python train.py --n_layer=9 --experts_per_token=2 --d_expert=256 --moe_layers=[1, 2, 3, 4, 5, 6, 7, 8] --normalize_top_k=false --tie_embeddings="early" --lr=0.00106 --beta2=0.99 --train_tokens=597600000 --dataset="wikipedia_en"
Below are experts of layer 5 (counted from 0) of a mixture-of-experts language model. Rows are named router (the router's row for the expert), gate (a neuron's input weights, with its number), up (a neuron's input weights, with its number), down (a neuron's output weights, with its number) and show model dimensions 192-383. Each number is 128 + 32 x the weight over its row's rms, rounded and kept within 0 to 255.
Before each expert's rows: "comes before" lists some tokens at least twice as common just after its tokens as in all text; "gets" lists some tokens that make up at least twice as much of what it gets as of all text. This comes from a sample of Wikipedia text that the model never trained on. Tokens count by the router's weight.

# expert 35
comes before: "the ", "by ", "to ", "in ", "a ", "as "
gets: "ed ", "ing ", "ated ", "of ", "ted ", "used "
router [100 145 111 126 110 124 140  93 131  91 163 114 111 104 211 195 126 107 157 146 154 121 123  88  90 110 127 102 149 119 140 109 102 111 130 106  84  79 159 114 160 162  89 166 151  75 125 125 133  76 159 142 154 166 176 140 120 131 159 118 133 163  80 108 120 171 156  73 108 126 144 151 134 142 189  92  76 101 113 128 126 109 119 146 144 156 156 130  97 122 106 124 114 101 136  86 137  42 178 166 122 127 194 165 108 102  75 150 143 106  71 114 180 124 108 146  82 153 167 108 170 189 176 102 111  82 105 201  99 127 131 163  96 165 166  94 177 129 159  96  82 145  88 102 149 154 126 155 124 142 114 194 145 147 140 151 179 179 131 127 120 108 149 104  40 107 156 123 125 185 105  73 182  93 126 127 117  81 111 116 146 141 108 102 110 107 121 149  89 114 103 102]
gate0 [168  94  80 138  94 137  87 114 133 148 121 155 219  99 146 148 111 127  63 178 123 131 119 148 114 156 121 153 131  59 140 224 115 110 110 139 127 157 122 101 117 131 137  86 157 208 139 190  56 100 128 143 156 113  76  98 120 152  62 117 136 127 129 113 176 151 173  71  96  83 105 133 131 100 139 144 146 124 152 210 121 187 114 183 164 156  89 146 150 147 140 130 102 130 132 141 144 170 161 131 138 115 170 104 125 117 152 106 132 123 162 120 114 125 167 118 119 118 105 105 112 107  96 157 216 141 140 160 170  75 113 123 127  77 106 182 108 106 103  91 100 163 154  98 153 114 158 114 113 102 175 182 127 159 117 132 164 130  77 148  92  99 160 113 149 126 180 103 112 151 124 157 140 108  81 184 123 146 117  98 121  98 115 169 125 106 106  72 104 160 124 119]
up0 [ 95 143 233 173 148  75 156 111 141 112  92 136  94 111 110  96 127 167 181  71 118 125 135 172 156 114 109 110 102 201 134  38 200  85  85 161 153  61 113 123 121  73 110 154  93 184 151 105 139 190  91 190  94  93 178 130 104  91 121 117 137 114 158 154 142 132 139 176 139 134 152 114 180 102 115 140 149  86 121 123 119 107 138  93 127 145 142 104 123 140 131 115 116 135 108 136  60 146 143 120 134 121  91 112 133 135  90 102 104 106  73 108  77 107 143 149 112 142 137 104 113 159 108  75  79 131 109 118 100 123 126 117 111  90 123 140 170 150 164 118  71 136 106 156 143 174 144 177 124 109  85  93  86 129 119 142 122  59 155 120 121 132 185 108 132 218 146  97 157 134  96  91 109 208  82 136 186 122 103 110 113  90 158 121 121  86 152 168 127  77 159  86]
down0 [159 178 138 183 127 156 124 105 102 176 125  85 123 148 166  89  93 146 141 142 115 110 173 148 133 111 116 144  92 109 140  97 103 123 141  81 152  83 178 126  77 181 204 167 129  92  84 150 143 183 110 100 131 119 160 140 184 123 117 205 155 159 115 125 144 126  97 129 151 171 115  96 153  63 104 162 168  79 142  83 115 138 133  67 152 102 146  37 153 110 100 147 142 112 125 106 149  90 150  89 127 131  77 106 127 133 108 125 143 116 110 159 153  96 140 133 105 125 206 123 144 164 144 178  97 138 158 113 144  89  90 132 131  85 124 107 116  89 164 110 102 101 151 134 122 117 154 131 156 121 150  69  75  93 183  84 116  32 116 149 124 167 160 116 118 109 132 115 128 130 127 200 116 191 135 149 169 139 131 104 192 121 170 126  85 167  90 152 130 119 154 122]
gate1 [132 138 163 139  86 180 147  65 135 113 215 111  81 120 140  82 142  35  95 124 109 153 174 109 136 148 128 156 125 168 109 208  95  98 136 142 128 137 137 173 143 118 174  57 126 151 148 156 165 159 118 119 129 114  98 155  91 146 130 125 121 214 123 158 177 149 110  99 136 126 140 158 129 197 174 106 138 136 148 126 153 127 132 113 149 124  57 145 131 157 178 181  88 100  46 156 140  97 118 113  97 125 123 181 120  93 109 115  92 138 173 123  91  92 157  82 136 141  54  97  96 110 135 171 138 113 141 100  80 120  96 160 161 143  87 204 176 191 167  52 127 158 135 113  99 108 115 145  69 118 133 132 186 165 132 112 100  41 138 168 139 156 133 148 136 113 152 138 132 129 115 149 133 163  89 109  90 120  98 161 150 153 133 116 191 110 139  98 163 123 136 140]
up1 [110 170 145  93 136 154 123 159 167 186 123 131 156 113 109 160 165 159 110 132 119  76  89 173 170  67 134 160  98 104  64 127 130  88  85 153 161 151 106 109 141 102 152 178 107 126 160 143  67 120 174 141 191 119 140 124 161 183 126 142 145 149  63 166 137 130 151  57  48 136  79 131 143 113  62 113 172 121 114 185 137 175 132 165  96 104 158 150 148 118 119  92 132 120 124 135 117 157 127 143 104 138  84 109  94 196 114 117 151  84 154  80 105  42 129 151 124  83 188 167 101 149 131  65 138 137 124 134 133 129 112 128  61 119 176 139 174 118 104 120 109  89 122 140 120 121  76 122  92 145 127  92 117 135 148 180 103 182 111  67 166 140 143  72  74 154 108 128 104 130 163 109 125 127  91 116 139 118 136 141  88 149 142 146 131 139 184  64  64  85 132  44]
down1 [133 123 103 105 172 147 112 191 125 149  81 101 168 132 132 112 113 207 107 169 190 133 101 157 161 156 155 123 124  91 140 106 127 170 136 147 144 127  87 104 120 123 124 142 145 137 126 113 122  73 166 123 131 119 136 153  70 123  89 106 153 170 165 127 148 153 117 119  63  51 126 126 128  64 200 123  98 117 197 134 127 176 115 124  97  72 139 124 116 105 128 108 157  62 139 125 153  95 134 142 102 127 156 132 179 165 124 208 136 150 179 206 103 163 127  97 151 140  79 127  94  97 106  99 120 109  93 108 127  61 167 117  82 122 146 189 108  72  68  83 190 107 119 156 121  80 146 115 144 118  90 192 118 110 157 155 102 153 105  99 133 163 219  66  97 169 219  79 137 148 154 125 154 100 151 136 123 139 133  97  93 123 127 124 160  97  95 211 127  96 118 129]
gate2 [101 198 110 115 129  99  57 132 105 134 104 121 155  91 144 147 159 143 203 134 136 178 129 126 128 143 104 112 109  77 142  86 134 121 145  63 184 101 100 135 207  89 131  86 126 101 133 135 132  69  67 140 137 133 161 122 160 115 153  94 153 140 148 109 155  93 131 161  95 112 108 116  82 135 145 149 132 140  79 140 151 175 114 114  90  78 185 149 132 151 117 121 121 129 110 121 197  67 138 110 135 126 104 190 169 128  79 150 137 135 123  72 100  68 145  68 111 100 115 111 181 106 135 158 112 132 129 188 140 110 151 118  83 142 138 145  82 133 150  88 194 144 113 161 154 154 102 123 140 124 112 138 140 179  97 129  52 127 118 134 106 135 126 105  98 113 125 184  41 169 134 239 134 120 134 147  58 154 189 143 168 136 104 113 102 104 153 121 127  80 124 125]
up2 [ 79  94 100 121 139 128  87 158 134 114 136  63 122 196 128 112 153  94 144 166 164 145 139 127 133  92 148  40 104 105 102  35 131 136 148 131 108 117 173 152  78 120 155  94 109 123 138 189 121 114 119  56 105 144  81 191 145 238 125 148 135 145 104  94 105 127 109 164 169  70 109 100 156 187 120 102 105 162 134 114  43 132  95 151 137 120 130 163 155 112 126 132 107 137 114 156 102 140 199 107 154 126 115  99 112 149 147 113 137 117 101 147 118 180 105 152 129 151  97 145 108 172 182  99  49 131 174 130 123 161 160 154 157 147 130 179 171 144 135 116 170  94 150 142 132 151 174 154 151 180 122 138 125 112  98 157 135 112 126 163 167 129 130 108 169 112  42 117 165 171  68 150 120 148 118 165 120 130 154 114  99 133 120 136 113 133 162 158 110 144 162 122]
down2 [116 137 120  85 104 135 109 140  98 143 172  87 152 110 151 137 152 103 148 121 157 105 183 129 176  96 125  98 121 100  78  77 128 121 156 131  92 108  90 122 110  90 165 104 161 149 155 120 147  75 163 157 131 140 175  87 143 101 169 153 119 104 115 149 133  93  43  94 118  79 169 106  39 155 134  89  85 109 126 167  66 176 124 129 177 101 122 195  92 184 136 110 129  81 120 166 124  50 125 174 133 126 134 154 135 122 127 211 143  87 131 174 100 139 153 101 149 124 105 171 105 157 112 121 186 137 106 173  93 150 130 196  71 109 121 148 198 114 182 131 126 140 139 124 162 146 130 135 160  58 108 166 194 124 170 126 124 153 117 142 151  82 141 164 133 140 100  89 122 107  72 169 124 135 163 153 114  80  96 133 186 144  69 102 167 179 150  85  90 120  90 180]

# expert 34
comes before: "the ", "by ", "a ", "in ", "on ", "\""
gets: "was ", "and ", "for ", "on ", "had ", "played "
router [174 126 163 102 145 129 132  96  74 122 119 140  83 117 141  93 104 107 167 149 139 124  97  96  56 158 159  79 172 110 182 122 188 115 107 129  93 128 124 175 129 144  95 157 105 133  83 104 143 178 135 144 148 146 166 193 134 148 124 110 216 117 107 129 167 171 108 137 100  90  50  99  76 159  96 180  83  88 131  69 126 159 109 157  60 128 158 131 124 115 127 123 114 119  96 126 112  75 118  90 128 166 149 137 138 103 110 188 130 131 136  83 146 121  54 119 125 136 183  61 209 183 187 116  94  80 100 154 107 113 159 147 150 150 147 148 153 138 136 132 156 138 132 136 165 149 127 112 114 111  97 195 167 137 139 133 102 169 128 136  89 127  95 145  87 158 187 119 147 149 163  99 187 148 122  80 151  94 130 106 142 156 145 116 106 168 113 119 103 118  63 171]
gate0 [ 95 163 147 182 110 170 109 180 128 185 170  94 195  74  96 135 155 143  64  96 179 127  94 145 116 127 128 126 127  37 114  89  97 103 131 104 144 163 158 130 114  80 171 111 145  81 140 107 106 118 132 155 149 170 140  41  84 129 120  94 138  84 176  97 131 140 128 184 116 124 130 191 106 135  91 143 166 123  86 172 171 169 142 188 160 124 132 117 185 110 160 150  94  36 123 117 130  90 127  95 170 150  69 124 175 208  88 201 116 125 130  88 126 127 131 123 150 130 125 144 177 158 128 119 184  71 144 140 113 141 117 133 157 125 144  93  80 163 110 120 105 102 175  14 128 142 154 105 137 142 155  96 115 114  99 155 194  87  91 114 142  94 147 100 152 105 126 116 163  78 138 104 104 128 131 161  83 145 130 105  94 156 143 116 165 211  81 112  99 100 134 122]
up0 [123 136  99 120 116 191 107 109 112 170  52 146 130 127 154  99 152 121 176 127 117 125 161 120  90 105 170 122 100 177 152 130 171 161  99 194  97 134 133 141 110 153 155  77  70 103 146  60 155 118 102 109 120 103  84 172 114 163 127 140 118 128  92 101 138 125 107 115 111 144 147 101 127 119 100 114 175 132 159  95 109 181  98 127 140 110 104 178 171  90 102 111 109 116 110 156  95 118 129 145 122 104 150 133  75  96 103 103 129 146 141 139 109  78  90 109 116 193  63 111 114 213 139  42  94  70 135 147  81  93  51 119 158 117  85 193 113 131 116 133 195 132 152 149  86 109  97  84 173 129  89 125 110 142 178  99 109 121 147 171 154 153 136 161 150 125  89 145 114 108 153 155 135 159  75  83 111 164  96 109 136 120 162 110 102  83 137 127  95  97 100 102]
down0 [132 141 178 152  87 148 180 178  89 115 118 160 136 101 129  98  98 117 119 130 105 187 210 176 150 114 195 145 151 151 158 148 142 128 119 139 171 156 151 131 147 108 123 170 132 134 113  75  74 101 133  62 101 114 159 119 174  95 132 102 136  99 126 152 146  97 109 182 108 153 183 128  87 115 165  65 143 123 126 114 121 141 124 115 148 110 163 156 137 135  94 116 115 121 166 119 150 112 151 112 125 110 161 140 115 113 150 115  93 182 111 105 159  91 114 165 143 131 206 124 139 127 185  74 123 163 161 173  99 124  98 127 120 114 151 105 103 113 139 140  93 146 108 162 145 146 150 168 102 100 138 125 133 134 138  97 149  65  75 119  75 105  83  64 110 126  90  48 157 168  50 147 123  97 130 142 157 131 156 175 136 123 139 108 110 167 154 161 116  97 164 149]
gate1 [114 181 163 213 126 112 140 129 123 108 122  93 124 121 116 101 125 137 149 142 152 160 174 130 136 135 168 127 123 101 164 102 145  91 154  97  64  93  71  47 149 115 115 176 138 172 131 151 117 164 151 108 155 121 163 116 136  96 159 108 153 139 144 119 144 187 140  90 109 142 103 155 117 120 107  53 137  57 118 149 105 108  91 119 128 159 101 125 149  41 161 158 124 116 138  89  91 134  99  47 104 119 168 107 143 136 103 142  99 124 255  93 143 165 170 121 127 132 133 131  98 140 121 150 140 134  31 119 146 103 110 194 130 156 145 138  92  79 101 159 114 124  69 140 119 103 193  84 123 145 138 194 163 162 130 150 160 161  52 172 103 171 132 140 146 138 189 156 145 130  89  48  79  89 122 162 135 148 123 158 148 117 132 166 166 140 106 122 122 143 211  93]
up1 [155 211 143 166 127 138 158 120  82 108 180 133 106 167 122 107 166  71 149 114 128 168 191 150 151 171 161 108 151 100 149 180 134 131 138 106  99  76 145 109  93 133  99 129 172 162 148 122 134 144  71 126  84 145 162  20 173 113 159 138 154 142 110 123 128 162  87 134  87 120 133 138 137 129  87  86 109 128 168 126 130  86 109 128 133 142 107 125 136  91 210 176 137 104 134 191 104 107  91 141 100 147 142 157 119 137 137 163  42 117 189  96 107 154 126 145  95  81 136 135 117 104 132 147 115 169  80 118 112 101 103 102 132 151 202 135  76 144  90 205  98 155 148 125 151 112 109 171  88 152 142 200 129  79 194 103 152 176 103 101  89 156  95 193  75 109 151 198 130 137 160 118  68 114 114 123 149 197 151 115 115 151 202 109 139  96 116  90 135 125 151  92]
down1 [ 77 121 128  85  96 127 150 164  87 135 169 137 101 196 151 139 140  88  90 180 103 206 135 148  63 114 111 118 118 128  86  85 120 142 147 171 129 112  99  71  98 154 156 148 119  74 160  74 126 114 111 135 133 131 103 131 184 133 116 153 172 106 173 121  90 180 155 132 141 164 128 113 128 121  64 127 150 132 106  90 165 111 120 126 126 102 156 101 119 125 191 125 108 141 155 156  84  93 158 109 153 120 159  55 115 127 147 111 128 107 139  73 100 128  73  97 129 110 121 150 132 151 123 138 145  80 108 127 150 121 137 181 152 141  99  97 134 135  75 133 148 106 107 134 123 192 149 183 118 145 158 108 197  94 143 137 153 124  80 153 156 166 178 155 140 151 138  99 125  56 141 108 108 151 174  97 124 120 133  88 179 162 103 107 152 204 108 107 193 107 112 174]
gate2 [141 123 136 107 152 143 124 165 148 206 171 145 152 129  97 102 123 156 121 154 161  79 186 164 129  51  68 158 108  93  78 133 156 104 150 148 111 147 154 118 120 134 155 142 198  88 165 129 100 120 115 108 133 163 121  96  72 176 111 127 125 104  76 150 130  93 140 110 102 166 137 136 160 214 185  89 152 103 124 168 149 125 132 147 174  97 132 137 127 109 150 115  57 135 123 130  96 145 138 148 142  73 118 170 127 152  99 107  92 126 128 119 116  94  88  81 199 141 120 126 139 115 113  55 123 141 128 171 152  98 124 177 109 144 125 152 189 104  86 100  88 108 116 139 131 119 143 162 115 107  88 153 190 119 128 141 143  82 119 115 128  79 117  35 205 142 115  95 167 190 117 111  94 121  57 179 148 112  95 139 115 155 139 138 150 132 134 133 133 137 133 136]
up2 [175  50 109  89 113 200 114 144 140 120 148 131 161 148 119 129 159 125 134 143 139 145 112  95  92 152 132 113 144 124  91 140 169 153 159 118 158 181 171 145 170 160 146 119 148 158 117 138 107 123 157 161 160 191 132  68 126 127 105 166 113 207  89  78  90  80 143 109 161 142 133 111  90 120  57 121 103 128  85 135  74 109 178 115  80 116 193 126 133  80 108 101 134 162 147 180 153 151 158 165 148 170 123 112  77 129 147 160 144 152  99 167 138 174  93 115 157 163 111 118 157 163 118 159 191 115 167 140 159 126 138 127 110 165  92  99 131  93  77 111 147 157 101 155 177 166 106 102 157 163 151 160  67 127 191 126 122 137 154 123 153  82 118  89 100 123  37 137  28 100 134 153 131 156 107 113 157 121 157 122  96 141  87 142 103  95 111 119 103 151 137 127]
down2 [ 96 127 129 120 122 110 131 121 114 118 131 150 138  99 122 152 164 130 137 198 111  80 207  37 118 103  81 100 118 151 135  77 117 173  94 120 146 126 130 108  84 121 115 114 159 134 124 135 104 129 109 180 119 113  75 115  90 103 128 150  88 142 122 111 134  82 169  78 142 172 114  90 124 120  69 120 101  80  47 137 118  38 117  52 166  98 114 182 150 133 150 125 163 184 188 135 104 132 170 111 224 109 113  81 133  94 128 102 169  96 221 165 152 186 100 161 163  78 157  71 153 111 106 161 144 151 180 163 131 126 137 134 124 119 102  75 155 177 153 116 158  96  99 134 116 183 102 102 102 120  83 192 182 131 134 149 112 162 102 126 142 124 126  71 171 146  61 127 155  96 109 100 147  98 148 180 155 103 128  98 144 133 107 170 133 124 112 140  67 145 165 114]

# expert 0
comes before: "the ", "to ", "of ", "a ", "by ", "his "
gets: "ed ", "of ", "for ", "to ", "with ", "ing "
router [122 178  93  88  95 114  91 100  73 123 169 139  98 132 142 170 157  86 150  93 110 149 113  81 115 121  74  97 181 105 154 104  97 129 143 134  97  57 132 136 137 179 114  93 132  82  97 134 142  78 147 154 130 115 158 126 179 185 177 138 142 156  73 108 182 134 129 141 101 145 120 121 162  95 137 218 115 160  71 110 121 166 121 134 131 105 139 176 131 153 112 145 143  93 153  90  96  54 174 157 159 160 138 163 116 106 104 133 111 123 118 111 186  80 145  54 108  65 142 120 195 108 165 121  60 123 149 130 143 123  89 165 127 163 131  84 118 180 161 114 122 142 113 148 146 155  67 171 107 106 128 185 201 177  86 187  85 156 127 123  91 121 136 112  96 109 132 125  70 123  64 131 113 133 179  96  96 127 138 119 125 135  78  97 118 112 180  70 133 135  88 122]
gate0 [175 106 175 122 148  89  71 125 192 120 129 128 140  84 120 145 103 116 133 174 136 152  99  63 129  72 114 165  80 182 109 120  94 152  86 111 115 132 127 213 138 121 132 152 124 172 106 197 116 130 117 177 123 131 138  98 197 150 145 138 190 116 141 109 158 148 118 105 157 128  78 139  27 148 150 149 133 132 157 124 129 173 159 134 159 148 164 144 127 137  84 104 117 114 105  98 140 171  98 138  71  85 145 119 141 129 127 145 136  86 147  82  95 126 102 137  74 164 145 138 176 213 141 186 121 152 137 177 168 171 118  93  67 143 210  99  78 111 126  59 100 124 152 144 102 141 120 121 131 112 130 172 119 129 151  83 130 157 151 115 147 110 145 138 126  39 117 162 110  91 128 172 197 146 179  85  78 140 115 168  95 116 131  97 126 125  73  89  46 112 121 109]
up0 [134 101 124  85  88 111 108 109 168 132 169 166 115 140 171 116  88  94 127 125  88 136  91 146 156 161 159 159 115  81 107  92 150  97 123 113 142 166 197 127 139 129 144 173 162 109 110 143  69 105 100 170 125 160 141 129 113 156 188 143 165 111 161 122 128 162  82  93 105 170  95 195 114 109 189 154 123  99 101 146 169 204 106 176 128 154  99 169 140 177  96 111 150 131 117  78 183 110 118 122  83 107 154 169 116 189 117 146 149 122 180 131 128 142 168 130  72 106 153 107 142 141 116 117 153 139  83 158 166 149  75 121  80 119 149 132 148 127 183 192 131 138 139 163 102 117 146 123 193  73  89 168 157  97 126 129  94  76 139 140  42 113 112 156 184 114  63 170 138  97 149 162  90  83 106 154 101  91  84 139  96  95 121 144 104 146 113 130 157 171 135  90]
down0 [ 74 144 210 106 111 128 167 182 137  68 156  83 106 150 126 145 103 156 200 180 115 161 110 151 152 113 125 162 140 161 156  49 150 121 141 145  65 128 152 153 149 151  97 176  84  70 140 147  92 112 134 125 129 172  90 180 102  98 165 107 103  86 158 100 131 127 153 141 163  60 144 125  84 164 156 151 170  66 118 141 118  63 113 102 151 112  86 169 115 111 171 129 116 123 185 111 143 125 124 161 108 143  70 125 106 192 142  97 117 100 168 100 144 137 109 171  95 111 129 110 116 141 116 132 136 103 130 152 105 118 149 193  90  90 156 121 136 139 165 177 153 154 128 206 126 152 130 131 139 133 114  79 177  65 142 125 160  78 126 124  96 126 101  46 161 136 105  96 150  91 232 145 147  54 153 138 179  90  96 144  89  90 110 130 123 129  63 155 154 110 103 207]
gate1 [ 63  55  87 121 159 135 158 118 145 171 183 115 100 150 137 149 130 157 188 156 143 176 148 133 228 170 153 163 111 120 133 120 153 155 132 109 168 123 114  86  75 153 153  86 141 131 121 122 147 139 120 121 111 205 171  99 113 133 153 124 168 103 104  94 128  98  78  62 190  86 188 123 131 156 201 169  99 138  83  91  92 107 127 154 177  88  87 173 152 144 114  86 164 143 188 161  86 115  53  94 131 117 164 173 132 136  94 128 125 114 144 127  68 146 151 107 197 144  99 146 117 142 150 111 160 123 154 132 103 121 115 106 142 115 114 122 163 119 112  95 159 179  70  75 135 114 114  84 148 125  93 150 161 129 174 122 137 112 122 140 128 120 134 123 103 129  93  89  69 165 140  79 170  96 103 144  68 153 128 131 170  96  74  74 171 175  78 158 152 149 117 100]
up1 [124 158 143  92 120 156 123 176 110  98 134  91 161  69 168 132  90 161 186 120  86 176 116 139 157 125 137 125 128  80 161 139 107 155 125  52  89 134  92 181 133  68 162 163 147 109 163 237 119 118 171 157 159 120 149 108  78  84 100 154 123 109 148 137 127  48 143 130 151  82 193 129  70  95 193 184 109 129 115 130 112 108 169 143 128  90 119 184 134 104  58  96 107 184 149 139  88  85  78  90 137  83 194 191 120 150  89 193 118  96 134 103 138 109 172 101 148 115 121 117 126 146 148 104  97  86 139 136 117 177 131 122 165 171 151  76 181 109  93 131  92 150 118 131 130 115 132 103 218 127  66 173 147 106 154 131 146 163  58 142 140 134 102 103 145 148 129  95  89 120 122  99 201 140 179 121 125 162 131 134 172  86 158 189 173 164 125 147 143 117 143 121]
down1 [124  90 142 112 184 143 135 117 111 180  83 117 115 139 180 124 138 149 184 169 129 131 137  81 160 168 181 134 132  91 187 127 126 136 127 104 122  87 157  39 118  70 141  83 109 148 107 182 151 105 120 135  85 167 101 163 216 100 127 111 108  66 155 113 163  89  88 121 115 133 185 146 159 143 152 145 174  96 129 108 125  63 190 149  79 119 117 187 102 113 131  75 160 124 144  94 120 141 118 126 161  97 159 152 100 114 149 162 150 199 130  83 101 191  94  81 136  67 126 113 134  91  79  64 152 164 126 118 124 103 127 133 139 142 137 151 132  66 142 154 136 120 102 130  73 203 115  72 142 106  46 102 163 117 145 136 148 150  99 156 153 161  78 123 165 157 119 106  67 221 183 119 169  69 122 173 116 106 115 111 154 119 119 129 130  95 149 128 184 168 152 156]
gate2 [129 127 116 122 115 140  56 117 125  95  89 178 150 120 141 156 118 119  55 108 114 111 118  77 165 150 118  89 128  93 145 129 158 151 112 172 135 114 133 169 145 120  67 106 124 157 129 111  68 134 103 151 138 106  88  69 101 144 183 145 144  80 140 129 106  80 116 157 154 141 175 127 110 137 146 112 141 145 118 124 133 192 168 123 147 164  79 116 152  98 103 201 111 155 150 129  82 112 131 140 161 153 162 132 114 141 167 145 175 161 149 107  71  98 138  97 158 162 104 107  94 189 116 135 102 136 139 128 166  89  91  98 140 153 126 125 108 124 172 117 108 110 151 210 121 105 150  71 167 114 106 176 121 131 140 154 157 177 104 176 135 171  92  75  44 142 163  89  82 191  99  99 153 188 117 153 122  95 122  60  85 145 146 141  35 101 130 114  83 179  98 132]
up2 [207 100 128 109 138  65 146 120 104 133 165 169 114 133 154  89 109 180 133 158 127 154 141 151 129 172 138 113 117 115 186 118  72  94 121 126 132 124 107 172 125 165 103 148 129 131 147 161 137 129 147 143 121 186 171 166 135 160 135 137  99 107  89  89  86 115 148  87 118 138  81 101  68 115 133 178 151  88 121 213  72  78 120 117 152 140 140 139 104 103 130  78  96 136 155 151 135 148 101 104 122 104  80 127 126 124 146 155  83  98 157 149 131 105  78  95 107 129  61 142 115  39 198  82 163 120 176 198 143  84 182 110  73 117 148 118 142 176  75 160 132 140 185  96 105 161 176 182 156 120 139 192 108 133 152 183 184 121 103 122 167  75 156 100 104  82  93 120 144 126 115 166 140 113 146 134 137 176 164  78 117 125 104 133 140 198 113 140 147 116 115  81]
down2 [143 112 142 134 146 128 143 174 172 149 144 135 171  80 100 198 147 156 131 122 201  78 101 123 172 102  82 134 131 151 135 148 151 138 127 153  98 158  77 130  71  76 115  70 150 144 210 161 105 136 145 141 158  97 215 107 165 106 158 168 146  98 154 134 179 101 126 110 137  53  69  47  83 160  98  60 100 153 122 165  67 122  92  82 133 105 118 200 121 121 145 110 139 142  90 187 130 128 108 113 156 135 136 161 125 128 127 114 153  80 143  85 154 179 115 114  66 147 120  74 110 130 134 132 153  78 139 129 160 149 103 143 120 128 127 163 143  94 114 128  95 145 169 117 134  93 175 164 114 111  95 148 137 144 128 162 158 160 146 124 114  86 140  92 108 127 113 106 123  71 134 123 144 104 160  96 145 147 145  84 146  54 135 161 194 131 135 133 113 149 132 168]